{
  "experts_per_token": 1,
  "d_shared_expert": 0,
  "moe_layers": [0, 1, 2, 3, 4, 5, 6, 7, 8, 9, 10, 11, 12],
  "normalize_top_k": false,
  "init_std_router": 0.0267,
  "vocab_size": 4096,
  "norm": "layernorm",
  "lr": 0.0061,
  "batch_tokens": [32768, 65536, 131072, 262144],
  "seq_len": 1024,
  "train_tokens": 359500000
}
Below are experts of layer 6 (counted from 0) of a mixture-of-experts language model. Rows are named router (the router's row for the expert), gate (a neuron's input weights, with its number), up (a neuron's input weights, with its number), down (a neuron's output weights, with its number) and show model dimensions 0-127. Each number is 500 + 50 x the weight over its row's rms, rounded and kept within 0 to 999. Numbers have three digits each.
After each expert's rows: "comes after" lists some tokens at least twice as common just before its tokens as in all text. This comes from a sample of Wikipedia text that the model never trained on. Tokens count by the router's weight.

# expert 7
router:601603476467513520515482577439465436471482469464492475456431544522516528460500503464586479561565551484562428388449502569509511427570530590548452500541469562487421562510540574430558429457554537507452537453483445550515462466574512526526499566532555489479511495529458518518503398439527452556413442550438506589576405496473423392452533501428533572484468434482490531442491544537469549563515
gate17:514570591477499472497553445446552518414539536512592521520610500470538545496508504388510479488487462495465491438480581559496474424484588540492522441599555576418487449548565501492513569549532537445614500458501504501490590504525545474474563546620430385435547446506540429462556459420483513445529480605496454541457490475537485467443599411516462520467500529480442557516560482526530540517500
up17:470548577450533548471465500539570556545584568549443512555405501547583485479484500535512421431530551540487385478449489552490425496419492554537494406541502533441419502474509422423534538536491560482405632452518533508476532487393524472503529520586421534497496525470503475537551489455487544509472473570541480607480440508481513474554500351524440533467418577426469479501508493470517419484489
down17:443474485517539475534415468518391530531571459541518520559492546412375490537491566530385505468573577440569445556463461484570486502483615463487538554524558539498526546507461562523536490470577462490463645540487487516579446492568499572589578443544447572429498464474472533475473526503511520409494504534483492457553562480497482471494424555519452520540514447564513422574488609444505499542547
gate18:448454488519469458497518470563484457417471519501552511471462487516448490365472439588528531415467456369470491457463365562555556484512452529510495481540498483540558433503549449470425600551444478537531616427517479398462505492537488521560498454536450488426488500390482480517520533537578529485515506468487504511509478511493493559471497596407529556390595496459454532553466440476455444547405
up18:498534493449525486426600527425481575442515527492480422482522489570532448501420444575592481506533465488592443445511468477408567484421448461563553526569485513507551455517556519481425516479528482419526491499486533522492531432405492548461467444449479555464556514531421545566501528490521583530444490593526388553556478599474550545408409474456439415479475519508536490518477525601478588535425
down18:521489557462468556540529510581477500450490400500507547583517546519534511451440506515463510408484570554499411510448571528627487520567511446400490466597522641448538488416465493458636595458477504536476499504462496529542497491448510559582477460519515589402567433522534529502528559481477499489541451518528501535469551502520558571523479435487554468461606481472506583507461530443600563489527
comes after: " | ", "| ", " ", ", ", " (", "; "

# expert 12
router:549497548515518562492384530444532503490495563528555481600492395478512506488477455578483509505485492434497407454501551503480485455519500436481455486543529519438432451464431500465544554474427446428520419550595426521494496581545557574431493504520510558539491489502504516428516484404433494525506406590605562548515520480463557527550513565504478482469546550368466424592499580537574551414445
gate0:571499511561460504566552539490545509480445581464589605452450506525470440489459510480481604521576487402420497477499557527476552531514551542631423426531486533527617454523515649513519498503412514473510596457522524443580564425498529504547554571488518468427496491528578539533438508593467441470557531572550545583477556531471493522551514485516499465475537438519556539445459473521478476543454
up0:546513535568474535522556490458465556460458593551550624503510485581551492559431485441491502552515493384469588448542623463462525552501504488594426448563525475499528468521437621562584506524392446497473499404480486425507560489448514465539518535505615497472517483543567506492480533524479386524482515510537555519515508558548443453541578431536499530423477480477556486501561526518401435474500
down0:528537570399489528463470390536475471455434602500445493581508519574474544494492516448421482480474485434463458537540507581446564502525435473440488552511462351442636433487504516528526564532436516489494550506509487454500462549413483492591432562548438450499431532545489521434494557410465530519490547532509500528611415584478474527558516471547508465506438529449551474475397491576491468506556
gate1:552479515516526573519426580551469585510498483549579484603542538542472595602508526472517499459572524455479497517424492471536460565374571538563505498521524466453487422511485498466527494569434631512394505614492566539486502487539492530461571536467416484490511515477490427555451526562520446526558490520481519486413546590511486536535505449560578590545564547436510452563523380476514511468500
up1:535458513545500394528497462453490460499506562455457467406509515499515366517478491523504449480436583489556534554546536551539564435533526427393418507540391467544481551530450433594522473423566422547497526406436501444506479466605570443486510530499519503460538462560523543420470516513543547506469430500538479529481498408531579406451534494436488496418436513581452442422487505519437467478552
down1:519446453523479491480562490524456487478417436456552562519552540541547542451575516564557538496450523603551436450495507520567504419463513580515491569480427495475538515522490447502519428363551516418548514436538572440503512562516531548428401493573540542527558559451472436463440495526379451593588581495455589458483466483496460495473491471469517506494517524545506504555593395577543539561469
comes after: " B", " b", "b", "B", " T", " | B"

# expert 18
router:515523454528498423509449597496439538563454466555423495522458596530516508500518485604458420574524485507466473510443427486494471523453501571522507439539496491536499474566471523411444420449492478499492506549538423532529532525570538467605586429524554521541536454514429512509406475440588415384457489503483545526480445491464513605583483561433485501464625587550534540449540554571476443454495
gate1:519541591475467576524488456398495502534551538517479527519533517455431393491506489543482482591509407465514517503514552530543377465500431450484501420520532513450499501525395493515543520502425593435542439421515548467492495515494573481450628474514461547606582505592462492605590499474479573508445519454473527414544513437469509456577568419483538470570535550533482529474572461537541528473565
up1:545542513626525572557482507536375467487448495470475454440479534462423468574517476474577469490413507515502453537562535538578410394500495473399544521531528501506570487423469529470495486409415576473440485467554505500517501518522432508498464472593478521567492510566505587569471471447502444445528465551478441502467449518528502518579524447587538500577556501633536507499558557492572569521405
down1:404494543503540410470499497487567512527589588473512512548506549432431527513459527467471493537515617469421415461546562535540590534513468453577462520455549493523414479525520496558554530529526515529441420611531529435456529365520414544449452505494508514488535470430509457540468484498412575570527567525507455499526517577420389494499517446471448536542457579410565570517472519456509555453472
gate2:551436492457491521508625467542519424462572495543580539489486528469524445465470440522471494525536481580440532543511497558482547521454398512527492471458500560490457520474437562446491453537563420511492559540407447487401488538440453614548493563438437525500472529374575538500459531439509443517438584521537501596552592531521507481406428501547537479511371508466460570532512448492412528466512
up2:532452495505495440530434475453640461544552520477510533475500496501471594575465559567596445561466494511529569505486490535517483497499453496384497454396374512522534527509426532500641478392537457519562487447527465508540531513479558470488470429424468463520504479518507436609386541572528430514475502503422435453434540576479518580544470485493458503432448462492559491460553469492404514495479
down2:524526470452529586540483476508470512487558475562523491439480489478465500512532431587554434452578444621453473596480606507543459468543511563550502498467518561462430515583590384511517379397435454498544528461399449584518539480518519486551527433485474572479425578530510526508450478532582474504476476520570568506546539556529486553483496515551566509515467530531510539479550511368491458483602
comes after: "\n", "|", "-", "|  |", " |", ";"

# expert 0
router:490426549590533520410522502523496523537610501421512485393523473439570584471500472557630554509469470523430449573484488472448590564573466566470469531443522508486455519437501580533503566577561597510433607433535569483436470472547471532529432470425458525411497486445482435532472523450559549499532499510494505436475490574495493464534516421542513418584454539528515475506505512409507556523453
gate1:474563478482565608580506488437528407416523527489466517467493615526451540468547522512562504586530516506540482586425556529503483518522477572560496620482414494504529511535552485489536421412508574489554522437614551494518450600570476417509518528551484452546407481561477487468572476503519551475521578572466476493441428546376499496581479496540532504480457440481566520508515531560470543476422
up1:484478534466502559547483604516481453581410460531576452481424586508494511451545468610508445455549451398521453500521519567484520534438446532496439581584486562473444419543526421435435509503414547418493498478495494477453559527538504596464472497448466447457616461501475499529461496581499485473422494466521442489454480507454515513451618530420443496468468491404458500553471525521507619441435
down1:485519469497551406558632554574552480472491467468564495537591392515458576566539506465599442471591457487491617504604562477484478430533553493547475537414532449473479486627548472521532544457474525566475481507440541543519435440496538507507471466421538581548435434505503453509479436506582455502459429517423428528462542532520437454564463553551484482445518583519480463514536546466553503510479
gate2:479467615500433473483488471588615461494492493506417538475532466507550539449508427452512466566561508499465473513543492485557462519544564546531506660535481416554573486472579508518502401419499469472410450509448418467530454517558533508558502368408418544564503502462473455533522420536578524558498450470477526463466418510513546520535525573453447482477589597483498451511438504469466503533557
up2:460420552479421485425467485591547478541447475576455497474508481453495557501528460504493492522536516514470474457506528522532441518554565500532594609517411491555441458497537514452508397444478532452432480481412369554469532495513506459570481377373429537502537455495500503554487511450616542549527443407511535501446402467488469543533508545481477462534588577506561523593501460456460551553549
down2:519505560462550477559468484456441545481445485458551429468500434509544451540673547530441563516501454504561452507506459499553516506496480457470466407491429570581570443494374543520466558512561608507522530491514554529428547493579483447554444506557443500512532600430530545468529426473424433504507525366494560447429543448502520436408571456461498543563492496490509515468449506569471490478471
comes after: ".", "\n\n", "==", "\n", "===", " ="

# expert 29
router:461457465449522530558474532511442574482459513512341466481444524601548438499571469537417488505484509577451402456454435475479413530539566544528495462537477455559463524496523515427500510464505503491507553527457520499614498566589489499464594520509612522447458474496529533437441454458480442434528467433566511475548387453549544583461519505430500553517585540542634502445481540489536501566511
gate1:584481503467490553523453500476546573501557508461536526428505568518505465569467612546542486461465482505464496520512534508600487530495449533496423509497424532434493441539458538430480486517453581475486427470534447529618519455418518566350490522506497486549521501487474439494491511554469503505483540598625536476461490407602505421562498419548448515549520472540430419467537496421409532457383
up1:547494539524532509455517572507499498518555481497562585509451543587547501484385440552431487450442526561504586464520679486438482411552508485526510553493547519462473533483473446498601476475484521548585500527571568535562463481422476476522536495412508429510468492592474462491552526499464448573431495590435491487389390511451520572490554573474437560487468427474556501533498530491536564554466
down1:535530423595556491509459488523500543526418512495500541532524493496609462547533464530473479553579525527486499523500526531535476530541495453517493514478544419470526553443516457576511532573562537444472451480498454490506515433522531396522482458563549581536605577504513495465413416612428555450579450542480531396534447481445557466558505508401417446521547506517454391571481598456452477478621
gate2:500512506515546533467530513475501382480610486529512489460526345509529485482540520539559429432424493468481486484622526467476516506402504442467583481479461577467474468441574526569491498461504535490429473486529453471411579400488568500462480478570448564528509556495416492572429461576502593471456481463492474451505480548484525463488493455555492577513592466473449489472560368514462422582562
up2:563501583578438410481492525482490597472451603566501430522508514504525411487445559476614511489388443550562377481514457463502525619576501555497538448501531471505583447461494423559495520475487464493495460536510479513405452556461448582497497441427486440514408416510549546530493537517515436502451516462505446475531453447468442469489564532528505489486531427477581536422448513478586522528582
down2:467523545509459524551584522484455554504475502482464471501598488419469449491489473590581583518503449490525433502491546485496468424542420532505524518495560519554454473559441504488455483511486497454505540475477539496477531495534521507504466552509535563509499641532423544382544480518429531505513519490484507692518533472420396493465523622589526565529542411602587527612521454533518519538461
comes after: " |", "-", " of", ":", " D", ","

# expert 13
router:528528555546543562522551558453453466512446522489578473479495533444451463540566530427484438468462505464418514580459610512549555538484508588504616428565379472489454420479504603493412452479512502517484469469497384463498535568509556563554517534453456508407520404521505511528501526522465591542558517438487439463419482533511450477493527475503432594414529522528596529476472549501503542395487
gate17:573528489435465511488489487469454514504416670573502567574528461436498504526510528533482569510526607488470423401528587496545488562544510490481536464377508450385512506486578507456598515618426542544524516538431498452515440576449571454475525531527493545553520559438523450430525562523480534567501492447517475529527440526413470572409515563509532513466524472468503535519516505569496464486423
up17:583510407508423553468510543483544519564494451548517485455497494525460430551591553501527436575533583505574515538545457510520460452421496503619533496503519579530520423410562487483462564443560509505480464555422545573479521536449389578545566476559575373489415595488490505597484563508529448575461498471419490507427497467495480529520428529528584496549487473511508504469572512460530527511425
down17:493579454554491508464580416491483512545512486551576543568482506515493502483447508545477480486421462493557521498516473477508436441433483508525417467442559469430469475524640561515557510514588448470514588605467531535514415437562443499598485539489464513559479558424530419621425490496518493555536480377485545417443518468504418479463451488470394472551533437508531492430491514548565549425521
gate18:513475514469458535474497564513530512578471525467593487469471470469472513530470543413470478490590473460613486515576497517467550467453499515449504538529575487508554435504424437472460450543509448537488470445556540510477471468486648532495523405552465489478466377547493455637537451507547546549483471619418468583575517562508580487480544423548432496553470638523561435494530508478468515430496
up18:493496525543607518433523516462503485518591458492473520504392427477445469460445575494409419490554521523526462531495467499404502494463465467549438451433479463487527514537485436523481554519533497430502537446600446388415493443466564455596494449485501644560459568532506386486545565473489537499457523495390536506567463492486509475508553471532568555450534524537525479524525493378580420483446
down18:547504399436520532552527537516479521497460474459543534574512459531511500488483532422491523532468503491394560539533600553507526481524509395469522537395472504501583436478444454628472508465501486495404414464425459562506560531496507457516483485534614470552528453456502541436426454424499559542469476416479453509493483514511467567601604402565421494514434444531538565518496499425499405569535
comes after: "1", "2", "\n", ")", " (born ", "9"

# expert 6
router:540562503412483476503561413471476566469534380559561492441474453483491473529469515429601526613551550525589534515444509456439511405442394491464514553528514488571590443495517531487573558471489515476544459445533487490455524537471471432553435589525511414571477492536473519484529537571421413437443445481490477532510573449551565580515418467460559432502426516510448513558476415536507470537505
gate1:584436428560382622516455518583488497467525549508556489548575486414547512436445503570559500454563466485523581530491532508434516492523484510464565484475480445478519509587535460439608523523484480471417487561419498455543472539470513531599483543445484540436441442507465561504524582497512470498484520395434466484458427575543522516455544583523526524533480532488404456524562463566534607463598
up1:488525530413604482552465526436492531559520446454457497518475485476485520433526504453402497508539463461420376464515468449512544480546591506568526435538544570546575539381493527487461505461497475503556519424548434547531514476484533498529475542504508422455468417559632356513505432484529590569444529567515509600530490444519441585526522506477526507499511457457519474534541436400513458590479
down1:555483529439439434485536536480492509475471447482404508454430499640506504516547493487489540457496523479427500556453425539512419602520466513433410474545554481533465425530444498568397451552431400540424443398477541477492444541401488472463463535521491552420513476523453457505522423508436541588450434518556564505477399446477478393511560505499538497447554448453472528572432462553514516486502
gate2:450487508442456489488482482474405503515476563532559549437459639592446498427490465483459547506492473585535620464488580504490634522554530519482624454495474465500448446453497471533511524580542567526564470480474429424510453493533568569460433429528454478465443439453578568506496548530477508487503580543522496510346543513573459517572562544410559537478479525476474490489471456528548468497504
up2:441445444507533557550447534571586478457517470475476473499509453455515535477504509526488464507558507487480457437545466461509448503452492552533405505494526453514534618487537647421532590554462515538558406469478526580556485418536453515488543515420599531489458429529502526494517414470524594530528507449472495423561382450374471523472486504624503392486452516520509522493513528597563506530458
down2:430424528594488510418471495545497549567513486437480534470474465484525545525478506580484456526517534556506562549500441450513448533467488527429467500470480580507572481496522506531471456671439583520417499438462545522570413574470439589572530518410474477531499481541517520484493535461394470571550416459544442624575488484382555477502536487448392518525484497506516493485438475488560426542464
comes after: " s", " r", " l", " cl", " al", " m"

# expert 9
router:457536472420478518514527550404511498468500519518502479586612502508541355557548477578452526446588413531492562523433503448467367497440498546563537587470535492519477462506484494548546585475537462549545453468498521576480495400525487597520521475458547490473485399533519503466527422409443419452523485509404562586519462473484497562473546564479470507459464489469464518555513413585461479556541
gate1:490539534523494478510447516516487513435508594507459452577582472491639502574518552498465510536548528531604565447455524483557479502536470529472533472509503502431526420519490550531419500552499535542531507571476500548472423393456508479530482434430574586457411473555511450559581515464587507470504538484472470546581484551498488613438522528559479526438515474454663402590458530581479491459493
up1:492461509472489483438488573610480524498503480484528515492599493492547546526500554412526509471474489521577551520456422437533472493553477434467479409417445500485433545489529420465534481558468510510500464437540369501443559435496489612501554506409506548475576495536568488400552405461553550526438524488485562549535535493532480558542598531401547521534490560447530405414591462567524524456436
down1:436535491413496442525624442542582492462547401518444424554504474493550523490462439493463556531544579562529544528612529547541465506524493497504494490524562456545444595597493410434544469539634552452493437478487417514545502491462498527483498404522458558475566562449575489526493461578440609424526484500514442486499510565478511557574530450575499554494516527474508539500623528481467500497549
gate2:539560543438489518496473598498670447462536523459488496456504504508553485509534483518516520565463510498534443477571493510537380551514509595492467486533480537420507513381480617540525558584490547450521463441519580500419355494485527497459486454519471513475556406480477636449552485497577532483482450500504572516515466392494463467440503414561491437442431487457456553509535468450485509509489
up2:432525563507414518522545535481475429564371510456468520539480569541580441448480548491613525528482522413491546504510416409539486430467535581417503447493512498435584513483519455525469538428483526555481499522486470575471519496458520418495487536446404539452584428551478562415473493518485534451498471491479499455575537427505460552547522583417577530469469484473489426560476523488480339559509
down2:538539481524531512500496516495358536484475469614473463516404570533464477423524555557557503540581455482505574453544520597476524481546512505464447496517487620543524521548505406481581493525501398542543467465489483499518545560457508506480534509524481485606506471433608508471460493529471523546512541438476464447595412431445432520599451593447464539438586542466496422552545547434559529566494
comes after: " L", "l", " W", "L", " Le", " R"

# expert 17
router:503557498528554486511477548515470494491526564499512445489472421639570499430450516526484467531538512577582498554474494461525452462522403428421467567506530424506474471536582448508426584494511453506513446509502458544565561555586453544464514506547550459496536468548560524485501401502428471532400544482419435438530437545449521573473568523518551423392495528455380438452574588484481537453464
gate0:573511495547397511479450517454502564498518441626557519582593432508467510367385462577382505531492579515549579555545472543538545481517573486544521536470420461479461471508518542619471492550499443451454567493490459431493507514538524480463480524572567513511491535505446487499468530491534576470430508535482402515565573596524531529451515467452475422415473464447513543514585474488531523432490
up0:556568482539500522454539552457467504515521464648508514519592449535539431479534453594524566482543522475518505521535453506500447471506592544510491497474542486534453463527493501636475465562506520607510529452467547462451509615579518524512490401462574500452534405472482545572538543506513465397532473550497439499611493598508654541444489449471562466575408467443493494505487520493533509452524
down0:578509446507535464485520493563469457459540497626453497572557505500585549595522540529494499482539512453488558548442440533372471389390487491578482594539449547560545465548485515498451492478559433538431571531429498467439485482533568546505536541473504430484549390457507602463503561420548460417527507442476491475452482510528530450447510506413477485434398561442494479440478512480488510589501
gate1:441573473466461424496451532501535495418442481506493467492502421455467556606527489456429439472441505442505544619471462515446480408461475598471533454480413411529464507511465397507447450537558504475553506537549476457384461492503561503496457494576409444523466493492442497511526540475557480524550579540491432494598474503507539561470494537599497614526535396438557447531456407487444469523452
up1:593465527547471528435614518468500526490498466520483498482505558560519460510570491428497571535463472495533503444424493525616519502453588522499477495455527497695534457530593436502511415503571515485511543499449489533449488525516437498522547555582452571565433495434536438533463531468457527551440493635498605563499472441462517556519579566462500404474495497530535502565504553447518448554444
down1:511553445508507376495468475465427538557475499541560446476392529473620461531552461497408424554534512555476495514470466587478514485481548503498393596556518439476496465468583578532575555590512440473548492531541484519443511508518439443518544523522492526478507555502577353549495594518493535544578478481556546595496472560524558578520551514560448453517511481491556493555480606545507432495467
comes after: " C", " c", " A", " F", "C", " D"

# expert 26
router:447459465461411465526607499482486412472470561508437460503428579588528430444497505411436466462537519521561527551460503453439442532482537500464509521612542516514571492534526468456487550501493466450521462460536482529456460572537612523420606430527514444561456464573470462508404594470464528522526457566560490498505466582407446477472495575441519509464503545382502468569488448493525615484511
gate1:437495534583406453518506476631580424525458587451579575493532525539482518448521580452472543513487555433504440561496472540557500507448481467455504544447483467427503513580507527538584477556451498504386467538493487530539482455466501583606402478527502512430529611522425518514470564541502510503526461529491504547511619546531564501553469623487480443438438544523497505569426430490452525452459
up1:533393561491418479535474514552545537487531552454524600472504500562541556411455554436488462520506489390516508620501533497581496506403424561538514525503550445561529558637594529521561470549490483532474518470445512531508560522482502457504436505451551544524563463553468442389413496574419491425494500509510501521550466529508536496512391591543460443430450442484484450418556457490443502507509
down1:458516583444585472550579510554528641490512478519474515480524416558550487487393518524495500486548516529503483452581428351474514499517495446447462456384489492500497630528504582514509487552529546500423536472488366444549571512561470548504481547455519509489459406562434512534509519480508472473408457500493552442454450417477569547487507579549519437534475531529455490471504464415492503405497
gate2:502507450450474504493516465541485502519571502564506487486454469445512479464508450453520451497565531528533555546534506495444484502420447667480468569541483559435565496527492469587445529435438528442462435596442442454380558447503558640533459460529569512530542543519553514572561518484493416605423503505553456503621458484484459512505516490461519525593478450414569476512529511533502400530555
up2:518562423556486486583527537473498435470595441549538572454554362473591517426541498494517611380500520486452527424482558530560427534478398561453534530507469485468528493509487544440466566592527533486516466580438494567509557522529586488484474504505555472487529522558449456473535547496502563494466502535535497405590512442459514493446478392515516527524480534463389442521560409474424516495445
down2:488534477591488481589461529534500536435534475464528535467574512558495572478474490501528542517495454573538525470552516460436596491480585526435518549498549479492563534475476473562587431598428600490468458509481542474501557438575533559515576520506508488442526413571450490493489541449508383443456563551479516521525560442462565493517536524523518573441357572510544413391487540571556542444580
comes after: " K", "k", "K", " | K", " P", "ak"

# expert 28
router:466427514504472500461518539521480505491371440526481488485480441434561440524423526547432535507485550519433538467477494465546560472537557472439517472480498507596515465511545591449441552441574552514500545487422489479525492592462527517507543480601534525547414469453593520584482469549504399453477600568547575546433521432496480664418549437446467547548530512484557430454503442483509554497558
gate1:641610542528542488526433457412545488504521477534516600515457437474523553515511443454548398537524534473538544557515487491457540558541545410558548580465517532524456458462625468405452532496539559483460461544520578503493479404469433487506563497538441538547427459434597467488462556423536502559464433562529456515446478459562494536402608475544495510533501500468444471557507474452452445496500
up1:392408489488474438534516501592500445562432581503468423468551618540489532426529517542504600471478487520514498453567542506559520449484411630451511448516500463527549477553450520483504563454516492509468445464506508475526546621510515469492442510512565550510548377510420513447516477563455528432456494467574593449546504548453453436461449491490460449460515539565577612482531532542551435472445
down1:582432438541484445466504498493440416524572514466498489506417520510474493517611573574439433414495493476542488467571420463504438504403545494433464464559435454519467446434479508483555521572538468539503499453472420416497484491527453524453453517514472582463453445487468542492493379504477548430486574505527491489548508543514592410463452567440474548530425498398476583414483400510466582570523
gate2:575506558457488477501480560555587451583509463470501607486448598492537494516520524491455541470480550539521553457497598432532514489533474549483505514510534501476597434530479523561510532524568637494513557542498509517542473472510524625587474537545498488511439441481452393507493471554573512429438442456511546441425486420433436503431514427537523426629529398472545506516500481474514418410548
up2:464409524497500506514507493468395533505554484485482579412473615431373491460463477538464532529459477540495527507491598546507505540432525494504623490548522561466444504586454563455502495531635589444539484519474451512519510497457531585440497563466443421492513449505491474529526476449377531438482476459465569455529480503530493554461431538402590546587533436469462489410489444477560555471505
down2:602472526421491478372581425505592439469501392488457553484599534456493552483540433473531500523479494553473569545554556545463498490535554474537453459436500511478550495502447574494465517537592437466488513533460474512443566490513553518458560593514504430480509447469362541503481542461508451536577615485533454441497538586547429562529451516443524468422480526539529447484523548484484442419404
comes after: " the", " The", " of the", ", the", " to the", " a"

# expert 16
router:418471495479482462465586544513572470446488564592463486528560372556505445513513476554558467498463501579503500531418468502465417586433528530423447523600550504522531436494513412489466463446553539455526529507500477522544434479548528568445556527562575505509460463446468541437539441573426541411530454470442487490531508570466550550494592592477434472396513571411476468498442531563503569468451
gate0:495549505510378569508459477557469468489551532491591569569489469521455475492445485562474458565616546390466519539468479501536511531563426551549518551440426531450500487455474512442509517425577448468413550580549533498551537478510529592474493585442417480510572523464431457511506503509509485359442471563472531476517501645523506443519543524570523425442525565511478477492560443565508549459559
up0:442532406546450550466494531516452479516542423551484579475588455450479545506413370395620475522560509419521453528438435447502495520570389543525458523626582487478483440452461560470495551366561433507514464542563504510558450513519493561508543479451489501527601508485456453468461443511440532445487486524512581555491488609484497456534480503509610523489471484474523489497536442490503481537503
down0:441424576445472513562498432458392411467442560595477441548484488562511474437482394554490534480514485397507518552538486453497487487526485485483536469572427510382473564498428476592505524467474465485424506475513474428498376536546582521437479505479501523483465470430424586505506532465489529444436471489443427482437597582410513534611574492465510511528548515511556487531476534588482496466474
gate1:566540514468493544403472517560416430491478454486560575446561543556390629444468476476410542479516452492498478509533529509510472540517438478514551490471569508463509431516504488499430407391466490531611466599464571483473464458501443573513538465519521521574484542419520435529513483566485542553484501554359493553492464533421464492536542542482534350456532520514500483545514575561502567476466
up1:536578509547591490432496532440537484481536489447412417479516511564441531525480556489557569553564476476472423475528487535532481509498500508506457577531481510567493370464438597526499490489479497565629452466488448570500475597507502494428591538534588548515466475558495504587545451540519550519478575531504453506562532495426509455593460508372493446462536506614478473505551515450537619434506
down1:515548437550518570433492572511500470471571413433482428506576496446541542429483597511506521517549485419503579419549552507664527583549509552526545473503545585500486355466521495441466519444492479528504483479478482476542470562515504572496440543501428573563498513416400481506505508472398543544421465508499488504443505464438464542573427547432521476438511503480542481479451501415491592456468
comes after: " H", " h", "H", "h", " | H", ", H"

# expert 19
router:453467465453524540553478544491446563479444512514347461480438512591555438494564478541423487508460517582453399461466418486477417514530563529515495465546490458546477526488525521425493514459501493489497554524462512493614498563586487489472584513499613496449450468495514520427435455451468437429542477414573515463548385452546536582455522509422507551513580548528630499445485539474530481580508
gate0:556549512551503409511512489485545418556441452493575542411461545397475466486563569491495427482463527566436570525533473485555547577483426467480576491481460547523616586550553501435464510474532494492441489552511534555477433485503510541450491511374554624495565510543476565472533442498468460553443476472541533517438568509457446489521392481492461493477529523580588554596526459487589538462426
up0:497508556475459494410490445504492504502602487470493468570542451478467545527499514548551526411463503466550530349480551466576468516508527498485513492504523546535529476569498590373520504423538421506497491503580470430524440485452437436532440493492411447483449476538509449566423499512506622573510489414561465411544485596456518447436439529540486470454474445515535545450387593435481498419513
down0:487487439461513518551514549520455465522394518523505431481505519499528501444521493552356556519494434461557543449509483514507490445531421504568515506560567587557425510492455460518525551453429482502565615431486620493576500478497506521476514538499517486461560474529628427454422454521523550448582387574471474490588450454506563562505489586526475562528494584528541469595580471522438529448473
gate1:615567508602563412509567502548507438447483460457550509518466519523457554594472495492614473527577545501489540432524513552542469529464464482538584478453409470493480413477515586478458483544513535447569531453542504458445415550499563596530480490515494555578582482529466500585574451504576515495457600532407571562509455495484486551555481466495508476571467493458496435535465409529573440412513
up1:528516559489612500548617618542440523541440538559510515593490515520526444552527535493462496495449473462558507426522483463449504392499490471487564589461464455433481467434543506414439445481586456467479503460493487525410491478488426515495451346482457490550442469498475483582492510402536454499468556475421547606521369558516510578481487442491465476493488478533442543500446421476478462466469
down1:568590460473534458465472607425430478452475533561552508424457509541439516500495431452540509388517555526535473545481430518480453451536457511489491457499530473550466528422452442361599554439476481569549410416526513425567527498504560455456463438517586458509493506474544497557467583511495358593414513445466498522475494485514551517552525572509531450522524534385464487470482449510497462567498
comes after: "2", ",", " | ", "1", " ", "–"

# expert 2
router:602498445485522510495517532471448414580565548543508472545548581520458473492523455470579447579459477412411518523516487522533524513486540630505505425389531577485479569578434466554507412535505509540541457481535438488409522447433495421523444487447488542509451509408502466551572562498533559583524519585505474558456532476565421451501503500496532406525537459581481564423487554495436439443467
gate17:547518510550544439497487521582515500618573532581509474500512565549489536446543455481481535590521582510435489490547482469479497494501526623480584446516521554472551474576515488644438495544509555559522357458591505543479512559540486474529509402467510568504547517480528492483530532402563533541480489531537544502492635570574591539547486529464411577484471432540565514532471546488552481508531
up17:414569466470531453444549437550413543437604494546476471460478538552463476454459572497531504504474481492403463494590420433561554462460515489476490488475507530501478453550512476513489473524495641547417437466515496431425505471609432520478539506549503488548480505455548470511561527427480537514448471571556471522492604461601541452504575402444480431466526492459489451466551607480604427534565
down17:541437412498492528407546477493479533475507505491401468478495503538489509426538571509580477456425386522407454420535463556556519490477535487471430504423417448425498450547421626540490560502548492463524393508522522515560438502501489544513467487490360503444457500458475583469472472437542490528562484459531421448451515494482420514502454573456432479504501527516503399466410455373483492530469
gate18:510538529541473497602588388534487453548509527617582532511518552416469573496507527616417494459549526492558603532569557516502592459500460520602520497429464486494488492478481562477493531471565418474552570521483535546459452462463563538432471474486576543493525481443535487574507547479512564555494525523487396534450440552590417554497473470518504543496571456508570421572459501499478547418428
up18:549500479316528504442457484477554581428488466499516539520508532508604574469491511421502588555488489448480404468448444614489494449460501504479461504598600490488575495505491532499437562545420509493440549481514471466547543400542487475581583537443468507502496456528469480444489526484552566489517475444492509462479446547414479463499525477574580549483433508495554420403582429474418469541497
down18:480426446507498496559486520596468511444499465517552539436484476475447464448452471454523493488518597499528443552461482487435479541439422576496527425528476503544478468440620595488487462568417422499507540437615580540551502462520441521478544409444530514541507550441574463577433446409532431378520513608500503415552458503567561446545518487462520461517550459452507511555580480519527551487553
comes after: "\n", " |", "|---|---|---|---", "\n\n", "|", " | Votes |"